Experts of a small language model.
Size: width 256, vocabulary 12846, 23.7M parameters.
Below are experts of layer 9 (counted from 0) of a mixture-of-experts language model. Rows are named router (the router's row for the expert), up (a neuron's input weights, with its number) and show model dimensions 0-255. Each number is 200 + 40 x the weight over its row's rms, rounded and kept within 0 to 999.
Before each expert's rows: "comes after" lists some tokens at least twice as common just before its tokens as in all text. This comes from a sample of Wikipedia text that the model never trained on. Tokens count by the router's weight.

# expert 43
comes after: "\n", "===", "==", " ==", " ===", " "
router,229,237,200,195,178,276,226,163,232,170,278,223,147,149,193,198,186,172,189,198,218,194,160,180,229,248,205,193,159,214,168,220,298,234,220,167,196,214,316,121,139,242,133,259,178,286,175,184,238,220,219,201,245,209,194,155,199,210,234,197,215,229,133,208,156,200,196,235,179,202,188,227,201,189,222,187,161,215,180,266,225,202,166,224,251,225,253,186,213,155,210,186,214,137,276,239,212,222,204,66,252,203,167,279,247,160,195,212,204,181,155,170,175,213,222,189,260,173,152,231,254,218,212,186,237,255,209,245,129,224,139,242,198,188,232,247,161,126,196,231,165,191,247,125,232,100,217,208,161,237,231,172,275,188,165,221,192,197,216,193,207,205,184,232,135,164,213,171,220,198,192,210,195,285,281,149,226,232,189,245,175,145,146,185,173,213,139,210,175,222,200,198,259,146,228,204,210,214,230,153,226,167,164,186,217,200,170,203,182,182,204,183,197,178,179,140,198,210,175,245,202,171,245,177,205,256,230,260,216,181,240,132,203,69,230,149,208,204,146,206,303,212,185,58,154,217,161,212,219,172,114,143,114,209,182,165
up0,149,144,252,150,268,171,231,214,220,112,218,260,125,252,189,160,195,255,252,249,208,238,204,199,182,242,162,163,332,199,131,248,196,215,159,180,212,191,214,183,170,181,192,247,233,278,225,184,219,220,186,192,181,145,181,142,222,229,173,219,230,168,222,285,231,237,178,185,166,271,228,194,182,200,264,168,159,156,281,210,245,212,235,227,302,174,173,312,208,201,242,182,219,239,190,191,165,278,227,149,200,149,211,181,190,170,150,192,249,226,183,155,166,202,269,221,128,168,209,144,157,178,241,199,262,163,182,209,249,229,172,237,179,204,164,113,208,160,234,209,152,106,226,222,272,244,228,198,215,177,185,280,192,218,276,233,158,201,231,222,177,156,264,233,166,255,227,192,212,163,269,143,192,216,174,266,176,258,169,239,171,170,224,172,177,231,213,140,213,230,242,245,183,151,163,178,140,233,165,206,175,176,216,183,229,229,169,200,233,228,232,202,144,195,186,165,205,203,208,268,234,174,147,156,277,243,208,213,183,149,176,191,132,226,289,198,214,264,264,213,223,165,175,183,206,192,258,185,150,234,191,168,267,166,196,151
up1,230,254,162,126,141,177,218,159,225,224,259,253,156,144,142,173,205,273,189,262,87,195,133,174,169,186,292,212,152,151,210,159,210,251,144,192,148,208,249,239,251,246,203,125,216,267,289,163,226,228,208,249,199,170,201,128,184,173,233,263,182,226,185,241,149,229,170,191,211,303,171,173,174,219,249,160,246,155,186,191,199,182,154,185,208,198,232,197,161,238,226,221,228,243,228,200,137,199,253,137,219,161,245,291,236,312,145,205,190,200,240,210,174,135,266,168,163,180,260,243,190,208,180,232,266,170,227,201,229,256,184,157,121,170,240,181,177,106,247,188,185,140,208,138,207,201,217,123,175,220,107,209,200,239,212,179,182,160,154,196,250,186,202,238,177,245,221,140,225,272,187,166,214,182,214,234,286,155,210,231,161,161,220,142,199,190,227,207,164,195,197,244,195,259,223,207,130,186,223,163,224,174,122,188,132,195,151,208,204,144,212,233,199,270,185,205,145,192,248,247,180,209,200,197,200,234,226,233,186,246,235,236,231,183,281,243,214,234,190,191,201,183,216,186,184,161,146,161,226,197,209,181,142,227,216,221

# expert 16
comes after: " ", " |", " 0", " 1", " 2", " —"
router,205,293,179,246,165,234,203,125,206,152,187,225,268,178,207,233,169,169,212,155,215,186,145,146,205,247,189,200,218,255,218,194,205,150,160,193,154,141,144,214,244,243,138,252,217,252,192,143,215,131,235,203,218,229,243,192,136,222,209,228,215,250,211,171,134,283,218,174,252,159,180,186,172,142,208,182,122,219,174,224,207,188,210,254,234,255,260,140,208,187,249,241,209,207,155,206,208,179,134,198,260,124,276,240,241,137,179,178,188,244,181,160,186,195,233,210,141,268,215,244,225,220,256,160,134,208,213,146,208,187,209,241,250,159,166,246,156,182,172,241,232,152,228,193,223,136,189,221,154,274,206,140,186,179,159,167,146,227,201,257,145,219,240,283,230,165,198,234,188,168,249,247,221,186,211,185,261,300,173,223,207,187,149,189,164,167,192,208,150,237,233,198,242,205,211,109,206,174,202,191,254,180,130,193,215,236,133,237,147,222,189,167,217,155,200,184,219,182,160,233,229,113,144,257,175,268,245,230,225,187,158,219,274,269,174,193,171,204,190,220,278,202,256,258,217,236,215,197,159,260,202,188,172,247,330,162
up0,226,203,232,142,269,217,197,215,174,163,272,197,222,232,243,186,194,198,188,216,235,185,177,169,195,208,167,162,220,150,198,202,241,223,202,84,255,238,221,226,122,259,177,208,164,184,303,217,175,233,138,102,150,252,108,225,195,203,147,178,146,190,230,259,170,211,177,160,190,208,260,189,221,200,175,176,203,147,248,237,217,141,193,228,167,158,205,286,266,193,218,165,218,241,144,154,206,220,141,186,236,213,210,245,185,187,172,233,217,138,204,178,188,162,212,217,225,176,184,180,103,260,189,187,184,192,138,284,195,141,180,274,183,205,161,174,195,216,192,166,171,163,185,175,189,233,291,201,118,261,270,258,234,262,197,162,187,171,150,210,219,224,233,223,277,277,242,292,206,164,241,186,175,148,243,210,212,193,223,134,230,177,240,251,173,252,194,140,226,194,201,249,209,216,231,236,212,197,175,229,159,172,177,242,181,195,125,233,174,178,162,185,190,195,196,193,147,169,247,156,268,239,156,246,225,173,172,176,217,179,194,259,99,200,126,203,135,209,235,150,220,171,122,215,138,202,268,116,254,194,213,188,175,140,165,220
up1,211,162,188,205,232,230,235,215,197,280,258,154,206,155,161,173,172,172,194,233,177,147,242,198,300,80,272,235,244,146,199,110,213,205,180,190,199,157,153,181,210,212,175,163,198,257,272,219,60,158,219,236,194,245,204,215,188,251,264,122,174,207,167,178,163,181,182,210,133,211,186,259,139,216,149,216,219,115,281,280,220,201,200,173,193,149,186,268,208,254,153,198,189,222,187,199,206,183,161,170,204,221,207,185,202,190,130,205,211,171,217,273,183,195,167,135,188,180,239,190,220,235,197,199,225,166,159,212,248,209,204,165,134,213,258,205,234,167,180,170,191,191,151,194,167,275,165,146,188,197,206,210,144,190,171,160,253,212,129,231,193,229,191,259,245,155,250,210,251,235,188,162,248,264,130,168,178,199,230,170,289,266,257,207,230,244,257,179,187,191,218,277,204,242,216,209,246,211,292,176,114,200,224,270,130,191,199,198,189,112,222,217,230,199,250,201,178,183,169,202,219,190,196,125,242,190,177,192,184,254,187,185,139,168,123,251,172,225,234,172,250,226,218,227,164,208,255,210,173,137,200,278,153,200,186,228

# expert 34
comes after: " |", "|", ":", " 3", " (1", " 6"
router,234,228,207,229,183,213,206,215,194,188,193,250,253,212,125,127,197,191,174,162,226,236,199,150,238,211,220,298,155,145,281,205,259,208,135,218,219,155,201,293,180,204,150,202,209,193,176,247,243,185,257,253,184,251,224,188,237,236,216,231,260,160,130,155,213,173,224,243,222,151,158,117,161,131,184,164,206,207,187,213,257,209,139,233,220,224,186,156,224,228,151,227,181,182,156,142,220,208,158,160,179,218,117,219,161,183,182,178,147,248,248,153,273,243,237,218,179,225,149,243,225,216,182,270,240,229,228,196,173,213,254,195,193,270,235,143,205,165,157,247,159,222,191,186,129,171,217,227,196,210,213,236,160,175,191,189,194,216,243,82,175,191,179,128,191,148,187,215,169,209,160,156,144,231,250,150,211,237,239,227,180,147,244,138,103,249,221,218,139,215,223,228,286,216,208,151,168,204,232,158,236,240,167,205,141,165,286,252,190,197,157,236,232,255,227,218,245,224,167,268,212,242,148,224,266,176,266,237,258,199,179,205,186,192,255,192,291,251,179,251,162,164,126,208,153,217,201,220,208,219,173,286,237,258,228,185
up0,155,248,219,204,190,140,218,189,157,188,243,210,242,250,142,174,263,230,226,223,215,197,263,167,167,221,169,225,95,164,256,245,180,244,185,175,243,144,154,214,250,199,182,196,237,261,277,183,142,163,267,217,147,224,122,176,177,241,180,229,220,199,191,171,134,212,240,187,213,225,204,173,136,210,119,193,266,160,158,218,178,253,218,192,168,223,187,136,114,202,239,167,166,160,229,203,213,182,192,268,130,143,164,215,141,163,207,217,131,226,257,224,199,262,241,156,187,201,199,214,133,205,195,242,200,185,218,176,218,190,255,187,237,236,183,165,258,234,142,281,153,193,180,177,215,173,205,192,181,253,241,296,176,209,187,243,181,228,212,159,218,103,194,149,178,168,172,241,192,249,217,177,206,124,260,208,173,184,197,233,273,198,275,291,163,199,182,115,197,230,210,242,199,259,217,190,203,234,160,127,215,215,175,228,217,128,185,252,184,214,166,211,194,251,187,170,204,164,158,258,203,211,126,252,248,164,188,97,291,177,234,231,235,268,240,177,223,150,254,161,141,192,243,178,184,230,281,150,241,212,212,200,203,239,243,230
up1,135,205,212,254,214,186,250,233,184,246,223,207,252,138,211,183,196,222,182,204,170,191,260,253,235,175,157,187,157,248,156,246,155,161,213,102,157,199,236,164,196,180,220,141,210,179,165,203,188,207,158,241,112,244,209,268,150,131,175,131,217,164,215,194,255,180,158,182,185,215,189,235,214,225,202,231,227,158,229,150,235,210,203,199,139,195,153,197,224,99,170,249,262,239,224,220,251,207,241,262,263,142,210,208,169,158,139,192,193,144,251,211,189,205,213,162,210,209,214,100,160,217,226,225,220,189,130,253,167,228,242,269,237,186,186,198,242,255,180,203,173,181,239,249,211,233,215,104,215,187,179,182,144,152,200,159,236,218,130,222,157,217,114,224,234,241,231,229,202,201,203,190,228,165,191,184,147,194,162,154,193,185,258,266,195,200,178,154,198,156,193,245,245,242,125,151,186,259,214,122,147,218,214,295,191,215,183,203,226,231,194,204,239,253,241,219,131,223,265,253,204,188,230,145,194,182,90,238,134,266,287,145,176,132,173,252,162,206,185,219,247,130,212,130,185,219,242,227,222,161,189,268,180,179,118,203

# expert 59
comes after: "\n", "|", " ", "\"", " (199", " released"
router,202,198,205,214,164,227,226,200,224,177,155,206,201,140,219,242,157,129,143,162,214,243,173,170,245,218,186,118,196,189,141,255,249,238,249,293,186,237,271,279,212,253,189,241,149,197,160,222,225,131,237,182,242,201,216,148,227,244,127,175,280,187,165,200,190,253,246,207,243,186,151,132,206,206,237,190,141,249,175,192,152,214,163,151,213,254,215,193,203,160,196,172,169,279,170,252,203,219,182,185,235,124,191,144,188,169,199,231,158,134,175,180,259,204,244,225,162,249,165,195,235,228,232,158,225,172,277,216,153,252,255,244,214,224,245,257,167,161,230,215,252,188,138,141,252,187,199,200,151,242,180,183,285,186,190,239,151,289,219,201,178,188,191,249,151,146,156,231,101,181,256,228,199,257,239,172,128,212,181,165,169,182,173,182,236,213,262,231,213,203,247,184,186,140,209,191,183,166,137,270,262,209,220,121,199,198,196,190,109,99,153,191,219,151,199,228,176,232,143,257,181,176,211,171,174,239,270,131,257,199,176,173,175,148,215,160,178,172,178,197,242,261,172,191,203,237,172,209,134,174,286,213,166,188,222,220
up0,133,180,196,155,257,236,163,167,153,252,249,223,176,203,198,109,203,244,191,195,213,159,197,209,209,274,197,222,174,218,157,230,231,205,176,232,227,190,253,214,249,220,161,200,255,175,203,194,168,265,190,203,202,186,129,211,220,109,192,162,109,184,243,209,167,246,195,210,179,218,217,210,215,174,148,215,229,217,228,135,195,129,232,194,146,150,184,165,207,218,231,199,279,178,200,277,213,204,175,215,214,194,217,244,251,192,205,243,169,194,172,176,172,175,142,171,257,215,114,201,165,175,195,196,221,216,177,190,238,191,185,182,211,124,293,190,174,155,202,88,215,214,141,190,207,217,224,106,122,220,244,184,146,214,189,216,210,144,228,251,219,187,114,133,215,189,237,253,212,127,246,143,207,210,193,286,215,225,134,154,226,224,232,236,232,190,245,223,194,168,210,295,233,218,295,179,210,240,147,218,210,218,170,176,204,171,174,153,186,204,301,307,186,267,192,199,164,190,212,181,228,217,219,214,284,216,143,244,164,255,188,284,183,235,176,243,210,180,174,173,257,118,245,252,265,128,240,252,218,236,166,207,213,268,151,260
up1,254,189,225,121,183,275,229,196,154,259,192,205,192,218,169,215,193,186,224,230,215,220,219,171,267,201,133,211,162,146,169,191,142,198,211,203,209,207,170,216,198,267,243,207,267,162,229,224,220,191,194,128,162,238,275,217,250,128,176,254,201,182,252,201,176,265,199,220,177,235,239,237,106,192,190,173,270,244,171,204,141,180,250,110,237,176,183,180,148,221,177,308,246,182,215,178,212,182,193,233,201,267,124,236,176,180,191,327,267,215,253,206,152,179,270,236,236,203,182,165,85,208,181,183,198,234,131,237,237,201,175,171,184,137,195,225,206,237,180,125,220,226,191,222,204,203,150,123,199,157,207,215,192,225,198,210,215,255,208,148,215,266,139,153,275,219,144,270,212,195,194,198,156,191,195,219,176,186,187,240,233,144,201,252,226,224,180,122,156,161,241,246,197,245,228,179,158,229,213,154,158,256,248,139,229,72,193,182,190,254,244,202,135,199,146,269,197,197,231,158,216,247,231,198,160,216,213,163,236,232,143,231,190,230,245,198,222,214,137,152,226,130,188,160,209,166,161,212,242,206,205,225,236,201,179,280

# expert 32
comes after: " |", ".", " =", "|", ")", ";"
router,200,173,179,208,179,219,119,160,207,220,180,268,237,171,197,231,158,147,190,183,204,212,154,177,277,232,171,181,172,250,239,285,152,204,241,253,188,177,96,261,163,216,195,193,178,184,160,190,224,123,223,226,204,180,236,188,238,215,168,294,213,211,126,161,199,223,198,186,175,136,160,124,279,113,195,182,170,251,166,200,247,208,152,123,219,253,242,179,198,131,276,217,182,163,150,231,227,233,135,314,213,160,197,181,207,169,203,181,172,236,141,197,252,229,221,214,177,202,162,234,219,192,155,163,196,259,164,158,182,238,197,106,105,180,182,244,167,195,176,228,228,229,160,137,110,138,168,218,183,267,207,178,147,178,207,241,222,213,215,188,183,202,244,225,174,175,170,175,163,230,227,214,180,211,145,186,270,210,263,178,192,155,195,177,195,120,216,217,169,243,235,196,235,139,195,160,255,192,176,245,214,195,215,155,195,211,224,260,160,206,220,222,231,220,241,256,233,207,180,284,140,211,179,233,186,216,262,180,243,124,158,190,164,179,151,169,196,106,138,256,231,219,195,239,189,209,175,215,192,220,164,193,136,293,265,282
up0,217,271,158,192,211,253,191,123,148,260,255,267,174,208,215,198,208,241,277,199,182,174,206,207,208,176,164,309,247,259,156,244,190,249,116,189,261,234,148,174,200,179,166,178,205,147,214,193,177,228,171,127,200,175,211,136,245,172,162,213,192,178,143,162,246,245,243,157,136,130,149,210,194,186,219,236,182,250,251,256,190,202,245,172,226,251,199,223,242,164,157,264,174,181,239,174,195,152,215,123,197,168,167,141,151,229,136,272,200,135,238,157,198,171,171,194,140,147,231,212,169,219,145,123,170,265,125,252,198,206,150,181,170,183,226,202,198,139,178,196,188,194,224,258,223,243,215,151,243,190,225,196,227,244,242,217,237,157,204,204,277,192,190,161,261,271,163,244,187,105,119,228,109,251,148,229,241,276,223,170,238,223,175,160,266,165,157,227,147,226,225,215,113,158,225,200,166,225,200,207,187,198,209,228,211,242,192,131,206,240,255,205,238,232,188,191,227,121,235,151,149,174,267,202,202,203,163,251,162,138,183,242,168,196,224,183,212,241,216,142,231,214,216,147,176,162,173,158,266,216,197,190,217,188,232,156
up1,137,184,182,244,211,262,225,119,213,162,175,193,195,178,204,190,226,215,193,196,116,185,230,179,248,208,178,221,167,192,189,239,212,203,294,162,232,214,222,174,115,175,227,214,178,191,223,243,182,249,231,202,182,160,272,246,262,246,164,213,154,246,93,171,121,193,222,184,212,220,188,227,224,215,141,219,166,257,273,233,272,227,218,230,250,187,282,247,154,210,190,173,205,156,217,142,260,177,235,223,154,157,222,210,150,240,155,281,202,212,173,239,248,183,221,211,173,183,216,174,163,200,302,182,232,208,162,225,224,169,178,151,255,173,163,245,172,220,204,241,184,186,117,223,202,236,256,201,149,207,205,244,190,114,188,208,176,168,151,119,195,240,170,248,209,258,154,146,197,240,204,184,214,175,153,285,291,186,194,240,165,211,120,260,135,264,206,107,232,147,208,222,221,172,175,191,258,216,203,255,120,231,219,152,222,179,184,175,212,226,223,216,208,166,254,190,179,186,200,207,265,217,115,180,120,190,227,209,294,208,221,277,144,167,190,220,230,246,186,187,231,158,207,166,224,115,196,205,123,174,203,126,237,245,198,183

# expert 41
comes after: "\n", " ", "-", " University", " at", ")"
router,201,243,227,156,182,255,187,229,235,213,309,237,162,130,191,209,209,257,214,209,171,174,148,166,146,213,215,269,148,210,174,254,271,193,212,201,174,249,316,139,218,185,252,226,182,262,173,199,84,180,213,179,233,185,169,162,207,214,233,241,192,225,175,220,171,192,188,234,250,186,222,156,164,161,171,177,131,92,222,228,210,191,179,270,173,237,263,216,223,169,228,157,153,187,238,248,224,172,159,87,199,246,228,268,211,178,209,171,293,184,207,176,185,97,225,209,267,209,149,201,224,243,201,174,300,221,211,280,203,189,152,245,244,161,178,205,155,155,213,214,125,220,260,209,269,161,193,230,171,223,149,130,200,239,182,135,205,172,208,162,180,209,180,157,150,164,169,187,166,156,209,216,196,251,267,172,211,198,152,261,185,164,160,166,150,230,121,198,216,190,164,211,215,152,227,250,139,229,155,221,239,172,216,197,226,224,252,187,159,151,222,232,170,196,227,159,215,187,188,274,223,171,236,188,237,213,191,244,197,256,195,127,182,188,209,143,185,210,177,186,285,181,167,152,187,182,218,261,193,132,160,157,136,244,205,147
up0,198,174,244,219,184,183,240,168,182,307,233,202,245,210,209,199,196,272,220,292,174,149,158,217,202,257,247,264,235,162,187,88,179,210,186,214,178,214,191,198,199,187,226,186,264,181,178,207,218,162,207,194,185,249,143,219,171,166,158,197,172,168,155,243,209,241,209,160,222,244,247,228,212,204,177,101,130,269,233,220,175,162,230,176,221,104,225,255,179,209,226,217,168,184,174,226,194,184,203,238,147,267,176,209,227,225,223,240,194,241,240,236,187,151,174,140,118,206,299,236,152,243,222,235,214,146,171,295,223,247,183,230,198,236,205,176,180,202,174,218,199,192,211,215,185,204,248,174,103,172,256,210,232,174,204,236,188,123,194,225,243,230,194,260,182,240,242,231,278,183,245,156,152,243,137,228,203,145,247,186,278,193,187,214,252,117,281,142,221,191,152,237,172,193,166,150,208,227,214,251,183,236,206,242,259,157,181,177,185,198,219,282,158,263,158,191,226,215,207,247,200,175,265,127,165,254,129,211,241,239,238,201,174,205,220,168,147,271,192,168,273,124,198,215,176,182,226,200,206,206,155,142,239,119,247,281
up1,249,206,238,104,226,229,93,243,189,131,200,188,153,220,175,203,179,215,198,240,199,180,173,224,219,239,201,251,178,165,170,175,146,153,149,219,210,199,201,196,159,255,138,183,222,251,191,204,230,176,234,222,248,205,183,178,201,131,182,174,186,182,184,210,254,201,231,172,165,213,134,170,186,213,191,189,178,214,206,218,194,213,210,175,245,185,273,243,209,193,198,162,146,196,233,256,289,177,190,146,152,264,187,233,212,198,207,204,190,263,149,281,186,192,217,231,189,168,222,144,183,207,117,194,208,241,151,189,259,163,126,198,202,209,137,169,136,174,156,171,156,276,154,226,241,174,245,210,247,155,204,170,179,244,222,161,215,237,226,234,199,175,245,119,245,140,222,240,234,198,143,159,208,248,173,136,182,243,164,307,230,233,120,207,172,232,247,208,143,176,181,147,150,144,203,207,262,218,221,222,205,250,138,237,218,172,174,163,242,153,198,218,228,315,267,119,229,241,229,231,166,253,264,236,131,259,246,227,129,212,255,134,191,208,264,266,242,243,109,181,220,179,220,220,206,199,236,242,150,219,230,141,162,192,127,250

# expert 19
comes after: " the", " |", " a", "|", " The", " an"
router,238,237,145,233,182,196,237,179,205,134,146,188,240,223,223,207,230,154,167,146,248,264,248,227,219,237,244,168,172,146,217,189,207,261,238,245,195,137,158,253,236,218,111,235,150,234,190,191,219,188,186,170,218,236,196,226,165,236,172,230,165,165,137,164,311,215,144,261,232,165,163,183,228,223,228,185,170,250,166,180,265,259,182,233,240,231,170,180,200,210,166,256,179,131,136,187,241,231,208,139,129,239,131,182,159,239,238,193,122,214,282,190,249,276,256,224,165,246,144,225,253,212,194,143,241,224,224,216,165,230,236,206,213,189,209,176,216,195,142,247,252,149,220,133,132,181,202,231,156,260,223,231,201,155,191,261,175,194,261,211,144,223,142,204,232,174,194,277,175,197,216,213,183,230,187,172,209,254,247,204,157,97,206,121,183,225,204,250,208,254,287,161,221,178,199,120,142,182,193,189,256,253,192,144,267,220,154,212,224,179,204,194,246,158,188,243,223,192,174,210,180,209,144,196,216,227,198,161,189,222,193,206,112,209,273,137,234,270,162,261,199,130,164,216,245,253,160,212,207,169,200,262,238,188,174,132
up0,231,165,293,224,220,211,171,227,178,216,131,178,262,220,204,199,190,258,213,167,153,155,197,229,192,307,187,208,177,146,122,190,166,165,179,201,190,239,220,140,213,136,173,181,183,262,167,283,158,208,204,179,179,186,162,198,147,188,155,215,183,119,192,161,170,236,205,221,150,178,199,120,211,192,139,219,216,164,262,224,127,220,220,173,169,180,142,174,211,200,237,208,161,275,306,185,212,231,154,219,194,164,236,209,199,238,133,190,155,166,249,171,146,252,157,264,141,230,248,185,230,109,231,180,245,217,191,202,113,128,133,238,226,209,177,191,193,214,135,208,172,157,211,153,263,191,229,192,217,172,219,230,251,171,243,240,225,265,226,201,198,225,168,215,134,167,300,226,233,162,158,210,274,243,168,75,174,223,199,192,248,214,162,231,280,143,210,194,205,235,197,253,192,221,189,176,238,205,170,232,181,195,211,194,191,146,198,178,200,270,112,211,231,244,211,162,172,241,252,120,196,141,158,174,226,233,176,202,208,236,156,204,180,188,189,252,183,173,204,196,154,192,167,86,205,216,228,155,192,110,146,153,173,148,234,214
up1,163,136,168,195,196,185,134,209,177,254,222,219,271,214,258,247,213,192,159,177,183,215,232,267,150,195,135,270,171,204,120,223,157,214,191,194,163,174,222,247,229,180,159,265,169,209,206,210,251,181,241,155,198,139,163,251,189,205,263,203,200,244,206,293,219,139,233,261,244,195,250,183,209,268,162,270,193,202,222,229,248,291,137,149,207,160,184,144,167,208,199,260,193,200,167,253,179,209,237,168,199,237,172,256,170,251,258,212,230,151,230,218,163,137,213,170,188,191,192,174,156,230,207,241,246,196,213,108,228,178,238,189,119,181,181,140,178,141,190,72,183,221,211,207,217,232,165,126,110,210,205,236,226,183,237,197,194,192,269,262,272,223,241,216,207,237,180,284,246,212,204,190,231,236,173,187,211,166,119,182,196,139,201,223,162,201,228,259,206,185,232,230,155,179,174,254,222,202,240,185,225,148,242,223,259,190,212,148,173,205,211,243,219,209,187,175,207,209,172,239,179,149,129,140,204,183,165,221,140,154,232,268,127,186,135,255,243,229,156,204,266,139,243,214,219,222,277,194,197,146,212,120,138,158,249,245

# expert 49
comes after: "\n", "|", "\"", " 2", " 1", ")"
router,230,228,172,242,194,219,246,261,229,169,169,167,185,147,108,198,130,241,164,147,220,171,162,169,187,211,154,152,200,267,180,176,222,263,280,217,213,172,150,293,163,224,162,241,165,170,151,132,254,169,217,157,222,174,177,171,232,195,244,225,230,198,227,167,171,273,211,118,224,200,143,230,171,130,205,191,203,264,176,195,133,232,154,185,245,192,249,159,202,165,209,69,181,156,130,284,250,196,196,186,196,217,218,123,228,143,206,217,181,207,173,160,172,198,238,228,127,227,234,202,214,209,186,100,112,204,253,205,200,228,218,267,175,175,224,268,226,186,209,197,255,243,164,166,243,150,120,211,162,253,131,204,256,214,154,220,178,199,230,232,144,207,204,240,152,205,176,208,200,242,217,229,206,251,195,180,190,139,205,182,211,147,168,221,190,205,144,206,203,187,252,204,195,175,244,245,196,177,147,198,219,223,237,183,205,213,150,184,213,129,229,115,220,191,181,169,222,188,156,232,235,198,194,222,134,218,227,213,240,206,177,165,201,107,246,156,156,153,272,248,246,231,209,284,228,229,217,225,162,183,129,133,290,164,168,277
up0,234,130,155,214,238,195,197,154,247,205,257,192,203,198,146,143,237,276,257,219,243,184,253,237,175,205,225,256,229,245,161,294,246,203,167,142,197,214,219,249,274,154,166,223,216,213,179,211,224,300,234,163,149,194,210,160,160,214,198,178,238,169,233,153,131,130,263,161,210,203,126,124,233,105,167,238,196,179,236,186,248,264,133,254,174,182,239,247,146,226,232,241,224,213,161,180,187,210,242,179,118,169,184,221,259,151,144,162,218,169,251,198,264,202,124,194,185,307,186,224,118,212,301,180,206,199,254,233,179,199,189,184,232,169,96,257,211,221,134,218,245,148,163,172,203,232,189,187,159,225,184,213,206,223,227,153,260,215,211,214,102,162,229,201,220,220,237,158,187,213,144,157,231,182,146,219,162,192,197,197,214,182,277,207,229,167,183,163,266,195,173,159,236,169,259,240,178,289,203,183,149,142,142,212,200,177,170,199,184,183,256,201,180,199,245,232,149,206,199,236,230,157,203,205,160,165,198,183,239,231,139,201,190,227,238,201,189,146,316,166,193,169,202,170,218,226,269,195,177,157,194,246,204,199,166,204
up1,148,160,152,207,169,279,193,227,166,182,177,208,273,223,199,170,312,158,191,244,209,143,212,203,238,155,166,219,267,180,183,222,185,184,150,240,186,214,185,200,229,221,179,204,268,249,184,243,245,172,195,152,180,189,226,185,191,191,231,204,211,156,184,148,237,279,165,179,112,173,124,149,202,240,236,106,249,188,241,163,221,144,245,251,185,227,128,202,200,157,194,169,144,186,212,163,216,190,226,180,159,214,243,197,205,184,141,230,257,241,175,196,226,199,157,141,218,179,151,235,192,206,174,160,170,225,174,249,61,209,162,247,254,218,177,231,193,225,237,222,190,211,205,153,187,253,191,169,179,265,235,164,159,250,256,193,254,226,166,183,241,178,183,236,211,190,210,286,164,166,245,216,202,227,173,163,200,235,310,214,236,205,157,242,309,197,119,159,233,190,261,254,160,166,233,218,205,172,234,199,225,177,187,230,101,182,150,196,166,262,202,207,207,209,135,216,200,171,135,282,239,213,219,243,244,181,195,213,225,172,213,254,102,160,201,219,114,200,201,169,185,236,189,210,111,129,225,186,226,186,217,166,121,116,155,174

# expert 62
comes after: "\n", " ", "\"", ")", "er", " such"
router,227,237,207,225,181,245,304,208,264,193,187,190,204,201,158,224,183,155,181,182,191,215,193,225,207,222,235,200,203,138,166,206,216,253,265,119,201,176,191,192,172,243,156,225,193,162,169,273,110,202,211,233,250,189,189,186,205,233,189,205,253,196,220,183,124,274,163,206,199,242,167,173,147,126,184,144,186,189,162,199,109,228,278,157,205,188,263,199,216,174,234,136,157,260,121,220,241,223,195,206,140,218,211,164,172,215,198,171,164,123,189,176,243,212,235,217,188,250,264,235,238,236,250,121,197,177,226,134,192,226,219,244,229,206,140,202,191,178,206,197,189,204,187,189,272,207,182,202,147,190,163,203,193,244,209,285,176,159,215,223,157,215,194,149,155,186,179,293,104,187,235,217,195,251,187,171,131,167,240,226,176,210,212,195,177,229,277,235,286,174,214,173,233,181,231,211,192,164,174,230,224,160,280,169,261,230,142,214,247,147,172,153,201,214,197,183,207,227,136,237,145,144,221,227,167,218,214,229,218,205,145,113,174,165,49,223,230,195,172,222,272,250,185,184,235,235,172,234,102,165,153,142,280,136,146,192
up0,210,208,226,154,315,183,230,251,178,282,289,126,216,180,219,251,173,207,212,224,98,158,203,140,125,177,199,252,155,180,203,190,238,138,238,152,229,151,169,285,170,207,251,172,208,206,146,265,150,185,195,302,206,102,218,194,173,194,240,165,227,188,177,223,204,175,204,200,143,295,268,190,151,225,160,237,223,233,222,199,202,187,201,184,211,246,189,265,128,233,224,288,187,183,288,223,210,191,232,134,267,180,117,175,165,203,235,211,188,243,194,273,123,224,233,184,183,192,193,229,139,214,147,153,140,219,238,200,144,105,233,173,151,252,210,210,246,193,226,188,193,278,209,196,231,190,253,199,209,192,206,216,232,253,261,194,204,204,197,209,224,223,233,211,209,208,235,199,175,244,188,234,236,227,203,202,192,132,209,160,194,236,284,241,209,206,224,201,198,193,210,241,236,210,197,227,172,235,184,128,122,224,208,172,213,213,224,144,240,212,141,216,156,161,182,231,146,158,227,163,267,174,219,108,234,243,182,217,168,221,281,180,169,223,239,136,175,216,153,138,225,172,152,243,179,107,198,190,218,151,190,248,189,236,226,196
up1,193,193,212,236,151,229,153,216,145,187,284,172,201,174,225,173,163,181,235,177,167,161,201,205,201,130,121,181,189,198,188,278,191,174,173,237,238,186,228,243,187,132,166,216,272,277,145,260,197,267,242,182,177,161,209,196,186,169,133,168,157,216,240,138,231,203,199,186,220,231,251,153,175,133,191,218,248,188,198,129,224,190,185,238,187,195,193,188,188,237,172,137,220,234,229,210,134,226,111,186,184,201,198,165,203,185,171,260,195,143,251,178,177,169,242,171,149,153,149,238,156,244,192,202,194,158,137,283,267,170,194,255,139,179,115,189,289,273,164,214,227,281,240,244,122,155,271,106,205,200,212,148,194,284,254,214,206,182,197,187,163,257,150,226,112,215,230,227,176,209,191,259,157,181,241,217,239,241,129,200,246,218,179,223,239,229,267,169,211,166,184,283,172,190,218,263,169,294,227,169,153,150,215,150,212,200,107,161,181,192,249,268,209,230,204,159,161,275,254,221,193,210,231,252,214,142,196,187,157,239,180,241,201,222,188,215,186,131,174,236,258,227,236,194,181,179,207,171,166,198,251,223,180,175,223,212